config = dict(
    num_hidden_layers=11,
    hidden_size=512,
    d_shared_expert=0,
    hidden_act='squared_relu',
    normalize_top_k=True,
    routed_scale=1.0,
    balance_loss=0.000101,
    groups_per_token=1,
    init_std_router=0.0101,
    norm_eps=1e-06,
    tie_word_embeddings='early',
    optimizer='adamw',
    beta2=0.95,
    max_steps=3956,
    dataset='wikipedia_en',
)
Below are experts of layer 2 (counted from 0) of a mixture-of-experts language model. Rows are named router (the router's row for the expert) and show model dimensions 384-447. Each number is 128 + 24 x the weight over its row's rms, rounded and kept within 0 to 255. Numbers have three digits each.
Before each expert's rows: "mostly gets" lists some tokens that are sent to it at least half of the time. This comes from a sample of Wikipedia text that the model never trained on.

# expert 16
mostly gets: "== ", "He ", ").", "\n\n", "She ", "It "
router:072121138095127098130087114103127084121145149129111096120158164151102143129099102098113156102149147148082128093134135122144117134093150127114104123141079128169131100147126119137064145093087171

# expert 19
mostly gets: "they ", "he ", "she ", "They ", "won ", "began "
router:154149112116165118133099143094073117110084167113114098136093126120093141110098106107087147131113138143122119115142114090145146127097143155098091124081116072170119114154083132122089140131139133

# expert 3
mostly gets: "Green ", "Brown ", "Johnson ", "Jackson ", "Taylor ", "Lee "
router:136135127125151096147146130119108138104100146129123141115112117141132151130099109132096153107109150154125124134126106136126112133118157161124067090095090095112157099107058138150074150103107171

# expert 2
mostly gets: "|---|---|---|---|", "|---|---|---|---|---|", "been ", "(\"", "′", "Career"
router:091112134101152119150116105114121072141119156101083092139136123125099100135095137135083133133128121115100120105141114124106170124126136132092121122143078136168109105179113094169107124118104156

# expert 1
mostly gets: "JPN ", "′", "→ ", "ENG ", "ISR ", "USA "
router:131127142118123120140095151105129114091131195155143120087115157133109151110127087068080139109096096120124103102152134110117103123099124151108137128130118124164114129194119104145095156113127113

# expert 10
mostly gets: "But ", "^", "_", "lb", "While ", "When "
router:135145093108132134137105135128096105105117175119082091121140134100121115114117092081134144135117116134114147060140133132150160128093169121107109099119082131143126113122113107160110112110142162

# expert 9
mostly gets: "cin", ") ", "%) ", ".) ", "also", "This "
router:126111107117146102151128116104139056107117153109134136123105140138104148108092078134106147110145134145118136120154135114127145109107156179125107138122078117130105090131101140128084157087102151

# expert 13
mostly gets: "FW ", "III ", "Candidate ", "DF ", "MF ", "Motorsports "
router:115137141112161099136109115120113104079088149104129137129084140133120157114076105135097129114139136119078121106152140072095138121112111169106155132107122069115103112142117106128113130078107178

# expert 18
mostly gets: "www", "asked ", "agreed ", "sent ", "brought ", "carried "
router:142129115111141134148120094117122117106123149090103137165143133105126123112102084087108156126117137143097142117166114148122131119116120148120124119088079120152113104153111083167116123112129159

# expert 5
mostly gets: "Mc", "Sch", "De", "He", "Ber", "Str"
router:157150085080145117162105132115121105114096176131131128118122137123121101119076119091103137139108123144123160109156120123121138119097115154114106118126116093141121117158107097152103111093113167

# expert 8
mostly gets: "%) ", "On ", "footballer ", "politician ", ") ", "During "
router:121114129105149098125102090108103066125133155110121108111140127129095157117095099125094182105105116116090116105139098091119131116109138157087141137099116092173112121158125117137076124063112158

# expert 4
mostly gets: "JPN ", "', ", "\n ", "ENG ", "ISR ", "\"; "
router:141151097084137127126129126116136071121108155126115139141115175132111132127112094114127125102179139147086128121158105100147144115083133140141124121125083100146133139110139138115088121115098175

# expert 11
mostly gets: "However", "but ", "Born", "however", "where ", "Although "
router:136127076062163141146134112106146093109129170110122110124121157126078116112117105097111164101155137157117139138153115121141130094126137150081108106129094118150104104157121123090105141100099151

# expert 12
mostly gets: "Born", "Genus", "Clade", "These ", "Binomial ", "Genre"
router:144116156120146086162120099094133071129127149117152103142130179098121158132123130096103130100113154138111135121152105135152155129085138154115146132121109114158129109172101105141091134121121182

# expert 0
mostly gets: "semi", "Career", "ed", "ate", "life", "Biography"
router:129138087108134128139144118130114100111132176120117110113115120127130138155120128068085172109097147149078136099139130130141175155111152130117102093112084139140115132145121142113137108099142165

# expert 6
mostly gets: "among ", "from ", "into ", "for ", "At ", "without "
router:133124101105145119141120135111126080107140162130103109148166151086119121121138096066095141088131155155112128114154113110151133140113150117081121109108075152176134100159132079127126117126131148

# expert 14
mostly gets: "votes ", "FW ", "Apps ", "Votes ", "medalist", "sq "
router:158100137104100130120097140101107107125117137115118121122127123146101135133084102109097132123090132142100125101142111095114108128140142135127084109085087101142117117143110081136097132113108164

# expert 17
mostly gets: "local ", "small ", "large ", "Massachusetts", "existing ", "Jewish "
router:142107140109152123179129131117135126086110161118091140121130135110119146122058101127087132124117128106082164113147126111126158109079162148108108106118109136117125134152092115126080119070138165

# expert 15
mostly gets: ").", ".\"", ";", "\".", ")", ".)"
router:129112084086134108151140119139118044104109145104128119117138184105115133108130111080117125093123155163130127102159115103120159103123125148086130122128104130151099128146117119132088123104104162

# expert 7
mostly gets: "Be", "Sch", "Mc", "He", "Sa", "cin"
router:139123160123114117151121120112123120120110152087100098140118154120118158115092128108130129123125162147102123090174124120145152109111141151105100117110092105113096121156130092125098173127101169